{
  "hidden_size": 128,
  "n_experts": 128,
  "router_score": "softmax",
  "balance_bias": false,
  "groups_per_token": 1,
  "init_std_router": 0.0167
}
Below are experts of layer 6 (counted from 0) of a mixture-of-experts language model. Rows are named router (the router's row for the expert), gate (a neuron's input weights, with its number), up (a neuron's input weights, with its number), down (a neuron's output weights, with its number) and show model dimensions 0-127. Each number is 128 + 32 x the weight over its row's rms, rounded and kept within 0 to 255. Numbers have three digits each.
After each expert's rows: a language model's description of what the expert responds to. This comes from a sample of Wikipedia text that the model never trained on.

# expert 13
router:137097161168067109124114153118146158183134136075144108079085107143115109069145129108080136079162117092112135109132088161095158139084099105109111115068116137083178121162088129118161104078160092126131176097129213133088136171147105160167111147115076106130157164113130167086080179120083121122066114128134176095070154160151112071162138087092152148155123118118210118154110121126132194131157
gate1:186135173140177096122137167166123100159083167151187105156088086164169134115171153148139046095096118137093106113163139156156166091143146126125117153081127120135138109129154127192096137154135166127143077101170092145138153133126121091126111123135095123071127162154116140122124150090122148135121178232167098120101168099177073141129157177180132144126138135189095143038120167061134148114102
up1:141149163140155137136123086150137146122179142127157095137127169133083125140091123103133128113151207151150125145108096120122077151214141145131108147129082157171103165151127117195149108109197066156125081161129093093119130171134111085145123113172138178125169092098111044111161099128088113170093110129143178098100186148093115147140167144115074209140103145132094164078077164179120099114084
down1:164108128167144139124132132099090140162110119167119123092131163102072128101090111136126161091151193144145137067084090122123126125108097107115163085156143094124141154171121150085147107103173057091155124076136198117126170153142104114183132079098152161090171145145150122076096147099141128170158126118157126056073052117155087117092110115086080173090174140154151132122178184162146204123125
Article a and A-

# expert 42
router:134090135107100142105163102217183102132177118152124135137154163113130087082135140116125175086151131068121155097123083179155185125126167073112102151143103106136121110110178121176124198132106150133164133142168090176187120073126145172098185198085169121159151096124143148106127150119107186146166138166121112128124109081107133111155127102126151139062092144126146121100131050072196117133150
gate0:204171143101149104164164070147143145124144126140145104165148151092159158121146128151078090077182147096176082150098179144117165113189145102100167124166171096159137091078070178084111129121098109095069156156166083165172166066111149164091136046175167150119142134173152108126144144136099134153132149079122102092164148157138176122115114106100124080185130150151130123108170129160115122133102
up0:122138104171157128144185124169132120108196161165129118172141168099128095064101030099096088085154128163139108124100122142187144114141102144120135150092193133185148087087152158121109128188082178048118124124117108106123133093086145167087136146156171095080131101129141074103085112131093164167174186067126074108139148151123158118130168077133155131145142107132135149113190126146101124116145
down0:129162105142160098154167177109096146085090043148132137147127179125132141105152179121085093146110096107128149104125140175128118137156120141067066161133112090075083100199126112114161140141126159121153100166119100134152151108109127129120092101216045093104092145198117099151118154161130077134148147053162098076112144106114144181148124084150066110153150128140165116086171135119073130136103
Pieces after initial capitals

# expert 62
router:128121157126182163053044134139132128136111100118170070109136066107218104115116101123141175157138096083143081144130159120087112102076154096083120061130150134099134174137152128139149102113112093131106122134188108079122098187114128178148098175130167179120128191136117095115141120116131123090079151132170089196121118104147133193184084105109143119158136125131106173122106174100085150152130
gate0:163080145127117194135155086204102150148167135124126167124160145070152146097128145094176111114028080147124160133145108135197168134102154098097174110153123136111146146137152111099152155135126072143118108133180101110149105151109111105147149125102101129124132186104177186163100137137105149079150150077108097113160103076144092199111133179069090156105122222149112099137137177134110148128098
up0:129103085177065102130155107183155107220105090100143108147128149151138134132118112166135101080158167066125110154123128146119166098076165065116144091085086076117080145134162189161135154109145154149107122178168140161111239152149141091120127094136145114154104107154126126179124079089113169129140179115107178179076140119150128102119117127082104099193146144137096158119136172131097154142136
down0:145169131103156092137102138135171128173113079099175174121143169138170099152136107135110159116208146093081153205113140117135133113203122139126145070142140100135127083105109114118087147131169119119066123094136103112132177175147217144151100111114169162132092133039093076186122127153121123144162111095162073111173102080147116199129134167122119156095191149155110124128123127093106174121135
Common Latinate suffixes

# expert 37
router:135115106036137197136186114142086146194102150171122161152168136096076148111147095080122115144142103122144098106137097135139120142143153143137132128133081138154127111223131165118153133112117103116085119079130164145128089068144097076206146119133116128061129109154076161115156095110109113165104166148156134128085102170056145147171126110129144192137101119127123180121176090106070176126176
gate4:107116159142119132139144161146051118127072154108151108148109151173074132147114141161096081128146153156177065132155104134087083091154186156157051113093179106067089160140037148139129096168145111139131208141112149107174182135082089173160094161116139164098131141093112135128149104119115133136174150116141149166076118166125119098114079128099128140169103175136112165129091086072114128099094
up4:109184102162115135173097088105165127104153124173107125108114138119180144147114138090107146142119125044128151142066137124178163115143166118099169101139110072149130120149096120097106187086124152161128150146191112182136192094216155109117109121138142071179120119109170150103138159106198102120066164124125155111147124125094132136133175079166144126108151111158195151162166131182142161185183
down4:123178126142142000139096088132171104133124138169102106145109146096120175165143154109161150196120157121091116183123130085122205054100144166129112099098130106114090113131145137125154114120176155114132169120137135124135151140112137165170114126161133120150108117151141094162179162101079176103110140126112081123099136077184143058115098231076080127122151154123159128126136137151143112095114
Hyphens in compounds

# expert 52
router:088148157109152140174124117151155193115135149119103138075108192125120129106137137095066131160114076119111111157089151127163130165152149102144148135112125087114074177138163114165158189143163163177193152123143096138144102141137113118153148097193079136124094114088099065113138077136170110137092049128157092083105181094137137099141175099095048125085126103130134195177128132152105130093187
gate0:146163096113052124170126169091102112146091075082124122157105110149042130163114123065174139116118122138128151157171114149133142160077151063093074144095135145142127140153187126161110177122162148178169120137146107155131093147087059095133107133148064135095078129102149130112084120157140078098207163094117094124178135108145127119098143133205108119099160152121089122084114163189146099113136
up0:137222090154126129148130143112156152077120090122124117160095137176091141156181118046146151112144133079157143103125086128155174059139154107167095153120128063072160149132184147112175155179121111127158130107125077077120174154133101165134109133164125120104092131112097065130108104208092104066134158153069140092108142149117130146140096121178150189112148109137095175099098164134110148155155
down0:129144153114101132151154139198143134149102136083161110131112063059092134191067157165156125155127093138116131153127109113144127141112057171115119113187183197115174116109161086157126140077140046113148134145104055168142194082144112095123119157167160121139159135141113169103140102125127174079165136128131153128169137119134121089136195170097103117074069108089166114144111147143162106147171
Linking prepositions

# expert 48
router:054129150156154125096164117125166124105128100122139129078140155094102079081125185122154059077133125122138075128125133066164112101117128135188160135071179105094159112132131141120137094169101137178129108137134150174123175177098109094136133179065181112075176101146142097091103111152116155123104145157180125206138115136135148194148109084135074079131141061111110099112127143095170173091109
gate0:140126114148153127094106123137129151096153096109110148153092133105167157118168128139098083160076102080148082161129146141185113144114069168097108114144121121122095166175012171104130123071116128205116121087101078153128157160214100117130130154173136144123123143120128132163153106138125106097073179170152098185146138138122126046130112100160150138100112106120043093082131131145144189151123
up0:109079166127146114122106098070153090117175184143182146155106076106153148117144165161137142115193108052148125132120097049093124126108101169134160117112112123102150154147150181101167119078164123096126111131108133132139135177138142119205094120188145143096162154138143083113138133132068120150145051151121095143089100098106122095174100127179172088152132142173088158062096154175151086117079
down0:167090152047094123174057148122190181126108091127098152192107137065138187100139136141112159089119042132096118151157131042121156114113182135116133090102108187146155098076141140133148136103137135161138101189159114123194160125120192150113057120162115131100116130171092115102158117135104109099163132141109130139138116156163136161117158099163160069080131101131163116125135165124156108099105
Verb particles and participles

# expert 27
router:077184131112164147169147111112082182191081144109140123076095135133105146045192138181095142126183150109108092145105146145090150088148117141114144113110141089065187130139133144130170115142122138075098145094135070171169080188169148165144135110117126190143116105119108124154114123193143118115116161105118138162122187086093170113137113073077104168125164169172103143120150126165143083145172
gate1:097167162110152084173146180084145098123106116111137102122063141110138114096144178145100073081143151129109078083158153098147163180124093139134170083150106140160133133078114091144139124091129101131104123126090130115105148164116110084183073137121067113133056112157151160124144082116114175167150162116116078215130150148139173139082207133105193128166150061141182136150111097137128117123085
up1:131093119193121150054100090144143157120114149138143152124160100133104122129158123136159147168081078122147152156113086175127131145096169126095124161105147168111123127145167097098156123138118128088143136116154144206088147049169165099054125119114180192140148131078098115142089180106112085102103107189109152085149072116150118072164070163140087140084106188118082103118173135074144159148157
down1:129100135119104089102078129104050096092152138162069108092104113097125157101136125075104133100087206154189123050141127111166060127135127132141097110143168119148146133133135187135086110062143095159179105127131097056118081119115116128136141160096115141185125127100125094096126139067117113092105151110174190117095089128140124129118099157149115204153096180116134148137212120090112143115158
Infinitive to, modals

# expert 14
router:142094107161167087147070162110117160156132087160078123124147092109145126121131074067122178163177107083146120169176203129105100105169102162081177109122123125107115150100164128100179079127078139094169120109186154120075098091101160127196114183121124159111048133115122130113072134111112156098137190165140146111157170133141175118143156182180118092117094082125121104134073134111125149142121
gate0:107117111136105094109110143120137137155129128122137115115135197133078091145113145113156121135121069177103143102149148097074095109086110132090086130095129193147159201116114086035157097155051135150144135128090165162166143141173133089111062094202122128122108128106137139124062176152102139133134088116195113172129152102108161179132193114124160146115189158103148145056155123124091145094114
up0:161099113148128076157087146136160145158122206124122076137148100115113069133146195128138134108098110087103153110142148100100039135143064117120088111120141161132114184124140170146175167110068106149141165189048135117140135129183118180130118131177120111139140108115159167096159124145092109158123137119206119130121114132118125129161138124181167136129142130082091070056201139143071147092100
down0:154162089062140165131126138124122095148105136131118145069179156060099157135134130118110179127125147121162130150139134136117153138093110152130101116112078170154158106176116153145148185129176106157149050227076129142162174147122150197110113139175201190120136085142124149154172162137189132152079133094141126147138151141136168131114095170146081079169123147104098136116120109196078077122131
Plural and agent suffixes

# expert 46
router:119082131171152086105146123090109152095133109120152093134135140117101116185128147159105141116131123032140093091125111177119179163145154144183144136097185122092084139138170151127178115125162133099146144146142117138214117150075134187106170130105085132120168120064150098132152177124129083176123117134125121136162114165107081110067175129179140162098129126143058066127165124065091144095059
gate5:132136173091148112087137087104134094126101149119115144097045123087102160183157110112126119133081112094160109112082091103088160114177123115119189135181162109135147144074139118119116116147133169149129142125146142118136114220071163136118168108175118126118121152167089213124139095127138098159195171111113190145109151083145048102111106103093163057121132123143151075100188093151110149097124
up5:152062178149119128032173137128169122172126119115104146138067135148136128163135126140114068167141170148099160100119105134100123172117128136123139116111080119112134168133123117188134119136072142147178144145245158139100140128086092170100165153098194066098125101152107127084134128123074135134146153108131185148099119065125080072185129108101147095157157091118148147101142089098099170154142
down5:054098119208114124072086127097108103132140186163181127164109114100177093161086140121103127106064071114091127162141144114113178113111131095162106144162161123142094097115105186129142170115102121128103169106150084165095164148124107160142157116078191184143152112097137139095082137142105134110084138130217147107172124125215100156113133155182135156121088165116153141155101134166133160109086
Second-syllable pieces

# expert 60
router:135215144108149109090204142129173125168146098208142068102195163184165108138134115126131048062137123117142141156117111131097165163131173168182169122128155119116129167156123144136121117134101114135126126128127114145104105213109116125121165078102183122068130119139147132148140160153087078080134150163145157093140175082112182143128146096141107079180160180138157073085132122123129140113139
gate0:139138139100093143143171137189141161124092154133080110202122160152086105160130142104122124084135125125091087097137129137176096110183134139135121080078140116096160101090105117123066112114087138148107169094138094103097160122118147097078137067100094183129059147097176186114118113141143165116110072088162163123190061074140152156159137106089131124124168122137119151147078126182188135058084
up0:102097058146166162061069099116137083112153128165209118085134173107170099138092145184142118151160140159160149138156135058118166138123117098116143180167094125175139134147141161145119105069148107135147168110130149181174099187128115129125079131070134085187148109091093125146103123164133110106170142136066121120162145151102090157126088191121166126112094144135192117094161109110147107192145
down0:118143099155144165100081118088129105147088125098111113104138148149155123165096065149110168160095144125135091198101094180159073129121129076099104187180141138126135129179157126168172117177134162154137132133117103102139132206089130134210113145093107141138142116119145128115118066134215143148128184099096160100122141078169131082032171155101159153129158152113114146121102094092086088153116
Verb stems and not

# expert 33
router:159112073076081139108124083135093119128136113083189180113101141119096127123099141102106156118109177110119141115181107111154132116148153124175148116112103157067113116097115154127110127091163093142153159134123186110098126066096069114137134194074168153096145181119112153175072130124132102081157153113148096084087164160124147083079187110156202173191155124187142127085158107163087158096132
gate0:150092107157135110088138101117143121116100130175118139133121122119155168125124144107143175146144133177171075201126158140113078089134158090122133099060114135113071121093164124127127144086165188143112144110132151130063134139202141109145083155128098109161110102097139098104161160121126073042142095108163093159052141115145201139126115030157128084157129125083110096077099089116170152124167
up0:106152103125097188129124098140175112168131128117147124090180073166111107072115111116173059093105166125055086083102095138156188124078059144124054133107140160182145165202186133127091121181124133171166108076140119142160157127122130105089174118146166171112137118070114113101092118176167145167151088169102128148152130097135146128088094111089111116164121126160166113140105133129127150108179
down0:109132130135146143131137112114096080102163101120175132141061098131097118087195185076072066177115115139169097164079129156105139094110126093161087131119121128110108107158227103101129125159054129106128144070094171137104117097167105112131084081151127164147102103146144140082156096130120183132109164111081112105148159144096137083127145175110175137130206163070156135080132156095162124119092
Word-initial re/gr pieces

# expert 35
router:116126177089163183169147113124150139099119173170085102140089053165101086189096093147176153139204119095145161154092095164116096130035131137132118099162124121120148110100171133099160140146102118152141165102129093114160148184149159115084146145120089083123177085064073128110148115115130071099116180123120099127133151170160125108102133132167165118138127159106137122170121148102191080137204
gate0:200090145141230119182103156122165100065114137074166151124097145138210116127155133206124081151155166133159174171169106145113185143060120149132094116187108116157110101135150129079160070071187109079117092130101080067093127139150100090105150103111110131125115128142155130139100124138117077118106115140146097151132142170136126133086118131104155142152110128095137148136093088098144095120081
up0:101145132130091142081153116120093162147126099119078104128135135145044124155062086088114132096140120147089113101129168153134095116168157085082190166088125154099103059103115146140114193177076154129128142136151176165140161129098170185146090133165172151107061114116106126082151108125118157092092179120125108106144095064100119121138148190128081124095101176139116163121193088139098182125172
down0:140119128155095116093130129142087115075169110132105118117160091126138195086128111093069159179128114134149156100068146141135139104157183098130157105065098139123135146134089137141092139124156102140171116112104165136103071150154120179092111148117106158079102184078186123099103150127070103137172156049183164118146109151122079145113114131153178098152140105078071023164166155115126132161093
Colons and separators

# expert 43
router:203109185109141128147148121127082115168116149154134108158108166086097079119098114138139131158155140160076172117154087176131106174139107136057064093148102087163092102093161066134148112129119096097137101105060101149094108072123128096172152156149113141115175125146128145100103169074172088171129114142111151170156116120085118096068083110150091165089117130093159125107153210107147161094181
gate0:097131115123135120119118098082079094117158154180072118213146119131164167147127157093118088157112110129136109111114072197099146136153161154107138123165077195110099084117105109091136101135125140109145155132030124113120112088076089117121168146066158107120169118118173095052133115144139134115109097056126089122131143168155118089141042162099060098132146119151097104123087125138159147104168
up0:134157177108156151107121185141133129163113117048139116039127102074079121079116111149146153120119136095140120125131156087156115074138113104130134072088175090186138144144142134192136123125143126158087136126238122234155105149172147092157090110192108151143085137137092146137127121126127115085129151195124150127113110094124156160149181092161175128149152122112087138115163131166089147133117
down0:134154162184074112092164198132101067097168092132166097129098095104151108105124156122109100085140126159113159097087153067142102140147161131130153136091149125123091131160123098129150111123113150081093112121171194111076132103142117181137094110136099133150111084116123152169118062105043114133129132066050154143119190109134110162101186147105151079150186133092150131154062146177176135131103
List and table punctuation

# expert 19
router:133079136119120136140176155074110190097097157170176141157109067155163107097075159113153164104086108108136146131171143093170123137199102158097162131038151128083101156175186148174166162140068097096134146183127136085141104089156129083109109168112137127155139098077136146100109166111105097159127102077134105078116109157088085206113119119132088185124106124138117150162138100138145124127091
gate0:108200102101124093113101170135096134137085124137167176121135123066097142186139128158161118178107189094133183143124071137124121139101107138072167110090097205129109132081115140126167088210101103121121165154104112116162101080113143074153106153170075109135106159136077086142165126117165153137145106054105083119083112142129107128073144076076117119158181183101113107141133147136142129087100
up0:122161149140125091126135103159166138107109079073095103190144118035079099106114131152151149163162060191135147099136133132126175174114153122123123198151131114098124119172184148119146064151143037119165178152112132093138132118096125118158095096175090108088122100198069086165152166142188175137110120145116128123078126119129174123124152162095103116167134136136078151155181137163121128131141
down0:060180170189127160184164208100123107108137165129075144108149167100128131117123126096153120197176067060088085159144122125102163131174115106155082123086122142105127109125109111108109170130106146146094108075116114119150111151133061131118119169117100080094144068167112101133122141151089149152112200188153145082110076142164180115109166149118141140119115097153067125084115168168135113103123
The piece on

# expert 24
router:153127091072114124073190121173086126128140167183113095138151211097126102121135182148067162059128184119105153125164124123206104122104121160116117158155063112110144140122121122139166123157075093144148157145100176166146123047107139148137124158120147136096107105117152099123066120101104117126100140148136170129117092093222141128156194098143109137079102145185152152139167147113115170140098
gate0:138145143128115118152119095130150090119121092091119216167137118059149179144159098098137125121132177150129110119164185186132167173083140068138074165166115168134135198147100099117095136129134163122129095109114169081126118157093103124080092088174149097178106162122123171138110075115107057087069154164081152127170104122170114137123110118067087153081093124176123142166178101102144153147143
up0:147129125135107118088134177113105099140125129177163094167140166125101078054172148158116117167084073135098116140141133108148150130152128040148127169075117100154176046143183079147154174163161138110117152112132138142106108075131177150122070104077183152091159077145091081122186100158131140187164073143145132154081111173146140164106133156146147094161173089138143152107117136081140144151127
down0:131127146120192112112117121147123081147138133117103139125169194167178115110155124098125085195154143138116160137112090118082140132116097111127153179194125140082101102118180157071155139119131165104140083096161075078114153128128136155130108222087147113129086117113093128072095112124125137099140156115087126127083130158093120163131053065107157129152086130118030083113156171105163094175080
Early word pieces

# expert 5
router:077118121166111099071078112139143124136114116145163159109140088108123161172110176110197106126097065094106147191078146094162158147137111141154153162098162142148119164120138104127135126151109128186067137157176111153145154070167182126142134146112173110181175116154154157079129134096140110149063154170180157139188134125144183138177060160148084121182107141145105105153146168090138120091068
gate0:179120136082109096154177165104144097125075136121110113139119135076100158177130101132193097125106105111138156143134123108129152128089032085097080198109178175153154139150149152171156097141086122159161149129159154111101139122207162123097082121206160118183108112124108153087097116125182172136046139098170121135164103093139150151117161127167122173107114102092143066111137104119150169131114
up0:176111127067111146155155094099160080105119085127174117162097152156068126158129128141163121131094193110132133112086098142111160128086068095140080130150142115115123038090160123181132066078118181218102144141147132190106151124158146166125088127177156093190132133095120135087086086143153114123098152144176135128181120134112132129154060101160118180134126171091123119105157135157150152145086
down0:116098121114189137119083117147167163136078160118146072144202115148151066149081150117129078170192128143115150083122142132077146124093147170136206113092107085094143142142060138052133095117094146142091170147149117175138139151139169141115128148075055102120103106095118171074121154129114119100167136203182105166171181133119150114097130114100137075097144130115154167151110164131155142106130
Institution and office word endings

# expert 18
router:078116169164170077096122109124122093143176080128100067117153120144130093084121113078080173156112128163169164061130123120128170088163138119128085147114180135110123108129127147095123122169163119138163174134115126164120080097166123175151144186113063133131101069201118114094162129157087121172131158147095097070144135124074151140189102115185147052095128168125083148152081114103121097113098
gate0:114185139098168078162087119109151126130170140098149140114146096139108150078144168171112143175162153139117149122143178147095139097113114104098141120143156100142176164109140113104117103067112096086105185182149166168212094199125185166048181132135151126119124161134085114111127155118134146130142135107147132074216107138101109186154184159147152141087163087147118140097063163170153134141115
up0:144088116087130134138163117147126133099138097150085142141086126088140145110156137109125182166115092145107095176098206123128176091106135110061140103113061185135148108068131172135143108092091071161131122110133171107130117113149135141091116125123176078174091121043093151085129134118151095178055145104142185107202093159109112119118140133159147112123097064147152104089126149160169135110050
down0:157095045111108148130185148088130149153146103094104106184122133159114112078142108165113104146112086145106116139123160142075134100151099112117157119111104114098162110066188121131142155099097090167146173180124129129159114094152095095108139088169181113228138085083154082120128193121135147112145139116120096131063142154196157133184108138115094096151166086111129144123073185124056112158107
Mid-word fragments after s

# expert 11
router:160118078187141138153124123136093125139147171109156111128080093150158154138169132154149171165156088112069101118094081100090161130115150117144138131147131140147166202173129208097078169162097143066155148108102141168155151126157151072176183114148104150115164150153140158113130142211162141122120135135116151093127115130125124139161158074055059065160121068151198142139114142130085138126107
gate0:141107094132134114065109100131102105128097113199134117123089104151141111063159101131108102123094179127147085186112145119137087168177087132113122096124136202115124125179120034096095169158146090121110124100138129146201124078163189136078150113106107195129113163116139101163188108129150066081157104145132104169144133104155148126109122155119175114093219112113115113122134113059152114110152
up0:122143158106141086125141149088142139166087076152105185131084112128104128195069106087148169165108114125134163110104165154129116135123145139162150135164157133130129190139150150141184062121150139072082051180093156133114102087171135112108114138124151181138084122131107148121161154130139000134139169151126130127133133125140113101137135150115120104157179073099183127151129167077087063086091
down0:098126175063127120124170112094035161133113119071119066130071098142127067119130146131126105106170095104128131137132135045149091169086095127129091178146191097070144145077093130094089136140110133161098119165137075161139137171174103115100110075151153156163125124141155166126103114163143132121179102100100132044147125160125075150149104160061113168137151120149133132127119159110170090087146
Mid-word fragments in names

# expert 16
router:117160126122175132060175125126119159104080113124143081148173158125082092147114174127137086091148131128082073129171143109099127066163118115172167102167110103188085136137123200144090138162126154102109076129105186124104097156091132123086179091112147171086166076100123045126170101110090094145110114129120186172132151094117160152157166127127165142048186108094112125136124161110136147122103
gate0:170172141107127117092074067124109164179142102123140110178148129152058147144080187156182080132113111128168119136146136106109150083116089083147132107151124148128111111103135183110160163094169088134106092110107126081129140161133095084097127086173097138102085135099068121163125092191087080095163127158094089181140163088120101151125081128111108122144177152140054140174141189158088073110110
up0:117188113126137077105105104150119089086114136127126046128117188139040114102123142039168103101079113175076141128122195130124166100124062130122102132084138117108176184130103128148100174100130131173100106131089073191169117110122087084175147157107104125144167089140132139131099164140151145131111174136122140123145132136183180141169147094153117130074170176122157148175114139138104097174116
down0:099124100135091135157105130129133157093163194062177157135148144110078119136151097173091124116116097153126155122128129116114166180115104213098119139100135095064085197148150125110119154172147140150134150093140107145091138106081186146100122130179148135170157139128122150115160137159151085147116145191133152086098072083164129112142149099197079080085111086076149109179112116173163131180198
Verb stems before inflection

# expert 4
router:119135099136197150155072143100138169090140099072129095131151123158150113164089162161160130085070104170126097142155127111102081095129128110177110095118174114109147126125121146086125154126135075131096096109208170103118130200165079224102159125159160136136105174147120224119190125082140135104098171139188138158164120146113118088152140096135119168094138108099148168116124131085130090102105
gate0:133117197111128135134094139152142164084127146168167096160149133137102120094095121047113114166142154119131074156134061134105202129132123144115075148145132184096125181128121099110145160124050113119122107177072132094164107124107104159136150170154174189111156162108148095161072176107089080141190137123095073162099129147119087114138160067077151150127072085129109147136099170124114072125147
up0:126167138122125112156117163144180108105112137124184158137162137121132091150183111176122100154125140173142179069156172127123156154144148094153136170161142137137146137101191144125116152109140130155112191126185142143142152123109164151119120113136168107162150174101165110167084173071116114097145130117174246096142060103114114102208124109147113078140085143135081163138213076114087159160127
down0:141164130122126127098136185134136192106137121140162141123096147126167147148155120129093195112140117177102120098095185064060081096149144181144151132151161191119105091078086123113101148097103155050162101093128141145167154107116075116090109109149132138151085154083089098144174175146149151189133100168120141133094101137093141104121132079149138181172144078227153170092152139133106108131156
Adjective-ending suffixes

# expert 57
router:140156144164100095177166116125090138146132067120148144107140166112151108120146174105084163107109177136129144130134141145069103059180113125115082164168093154134111170154067169103074118088150145098111158150103078134127158143143104100172164084161117184182088145127165088166108127129114114134140133063105105084120159157103066075129162127164150114094152105181070115052119059126088103107146
gate4:140107146166103146140133152165182155181156097155133081124151126149093102176170108119144110156122177143125077066123145155080092174170103066098155193102142205097127153118134144155124109108140187091154159106180153118148137155141156122065145105102111098106108139119089123142092107137083080073103127107056120106140157128144132126164153171110143131173099163166142170151086166194041142111120
up4:100112151112163139123123181173076103098102090118147140123101146130112134087159174100194180112127135125112115133070200134150053077158064126113111091123133064074131168148141161111105158136185153155123060114109112167112123140149101150133138116173095106135123130171093149092121115149158148146128143152183103169108154117171138137129158099221115142125139021158080150103097114123102127174109
down4:115107184121088090120134146153122111080090096103150103086123123154148143101137159128119143182149087085194086083083115112139166145144083162138151086086131050143143180109093161163142128090076119105162118076100133109160097099115122137087081132116125180112093106145164117123143084135192095190090089164103205131063138143127140116129107124088148083116082139134140120164231133161127148132116
Word-initial consonants

# expert 10
router:187112166085114166071162182122094148149096128171148144083120106149203115148129160189064115119146129164090190134115167108101190106107147171141117102080120120147149160164096116162118158096126133109159156143139137105138156155146100152078069144077085089110105144187111095125135122165107152124086192133048143084118138113081163153125151143138085128169144186121112174095145179121084131121159
gate5:096157105114139119105152093133200110072131108150167137110063158082112097106114161081110083063066088063143061120059102115161100073128097089118111117106126163137119131147127108113126104112180130125146142142133066067094144157120113157139144119095098157144102157109120167103079094123107129126059143101105176064180147166139178084181132150104160176150152075146126129131092123100091126100138
up5:178132129102082171160139163127102141178140129127157188130130175119134104186100096165103163114130153174090134116116134205105166165094112188129106154123126145061158141079156136125106136096114185114129152134215149118138161097148111076122160152164178098129098077109151178153089125140128131143136121121099123147072129087182137190152156080083116086135102158151143198116199131162148100157087
down5:145170118151098115138164084172143122118122155192080137142081111143113173137136105158071087132134205137152164060078085139147137144083147074125094109106144124061149078095174100140088117148158118104116077076139118158101070108192153156163157143178142101108135181143147160117094164161110121118125152141093132123122161134143130207164143123130153102185107141139138143103208093137069162149155
Early inner word pieces

# expert 58
router:148131088150062140145150147107162167124158143097075132119109126090117125051072130158168119100156096084095121101101155176121145137149113156100151124072139104143134114142068125136133158072154087079077103143121133164138102127114211125179166187141149088114183094101098119108178064153114105120170148111142137128081127145075181094157159175144126080130164066083150064122106122138088127111152
gate0:149113104121156168159166143143133078113152158173155104136148079120097132082196120121157152127148122091162122073098124094190050079134057154094131120096099086133134148098114071169116143088122141157158109115132112077098144166114121142179154135052187129150119130118108104115189115151107126135134119107158102107140126109183202113107128158114099153161122181085136156168071139214158163105098
up0:138101115097129150182096140158129111151129162122115091104126081104160124122182100093152135243137080070133156157154123145140121121144088129118144142100036104162148163189112080143151151114140099184149124132194114111075158104104166147167170172091195086127113129134161133102152159176129123136151128090139146129120106142137132170081085193148059158125150179100146149155103163114139175138090
down0:191165140144117186101091094102111152157126119131185144126131098131146092131074123157148133175121193137142122148118182142152138157145132140153159127152091159128085109162125154191137097104090052065145172192163120154064150103100185134082109123176121141104204123106103134179051135141177116119121138098131055117097123131163122166135154127151155077128172141162091132094165101090158095124105
The ur piece

# expert 44
router:182137118146156124147079139115136150147135201101110096101134117139185138141131119180148165169126149195136072156165070163115119143174167120148136059139163126120113074151104157146099189110155153126148138103148073127136196176179066149126110108136138128162175146140131158083180168190055114123128169140142180131144152123097096169144158114057137129100086098091142129183152129120088127097103
gate0:109120131103137088102115134158095150113132137115139151141140192131207142152132130157079169132169195133095088160123157097138143136087144149118084170131139129126096166109083079130145180111138102142138095122117145106123085171152162157168098108180090152097135207197105116168105094153064070103079197083115076125100192113111113118106153188101124129071141094139140151137193132144095169098119
up0:177089184180091119137169145097153152166148121125146100133148120158171128129156124152133118093116147116080134159120088060210161176116172114115117186100127112123110133132086134138144115088168101148147149111133136085037092113102106156095132123113106121200151095119149101147164116133128174125150115070117124158083121089079095103137057094150128143123147065124109171135122113100149013139077
down0:123113108065090187152132104117100121072183081093153100162191137148129124091081157168137135177123087134100128120173109171121161169180178149140147133150171094172146092117127161135152105143146142101129104107161217146101090123143107123094143070197085115085120160196108070167137137101089034177159086135084185127096126092110131129141120136134124130131100112121140111143154161106116121159142
Word-final pieces, demonstratives

# expert 22
router:174186169169109085099163155110151152157139156073128199096135114115173124160077089138199062120132091120101149133099102152181137163076132154180111112086129182068176099128126123161116198168099114105100114145076099165106185102160153136078149164111121125110130140104118157147164118141158086155093063157116144145185123088158110092120115094132122130122104116054144132119156141090169127123160
gate1:097174073174109087161093176147100095129107156078143165137133114158164187154143143107124145096165136098183116160146184130141130202089097152105140170158152220136195094084149091108123062094131088103101151093081142047140086133082162153092103180124101127140134144162171135142129105111145152147097111132138138145125138112147105145155079161101120102117139179099157110135190157071135138141107
up1:126182143118071128055148131137194129169127113130094081105159186174119097100125118078142105140080104139147052123146099138146116080184168151148103117084089136164111144118114140107102183061125139134130154150164079134128125175094105134120115131160147117125146139157100144141114159207062080092135191127166145153077170180132167099093117173133115138097135127106171164117103139080106157066086
down1:122101113096217141108109123118089127167133117144115156136136103118106097073162143108169101116127092108142084160206141069092114173141126115187126126119086098090119083126094123116105182156128179138150139117114104086121113156197174151174124118145112061160147072115124121145108131125138161105124204141097104095094102093108089120127069150084055190200114091115058097106118152113123112137115
Name-internal pieces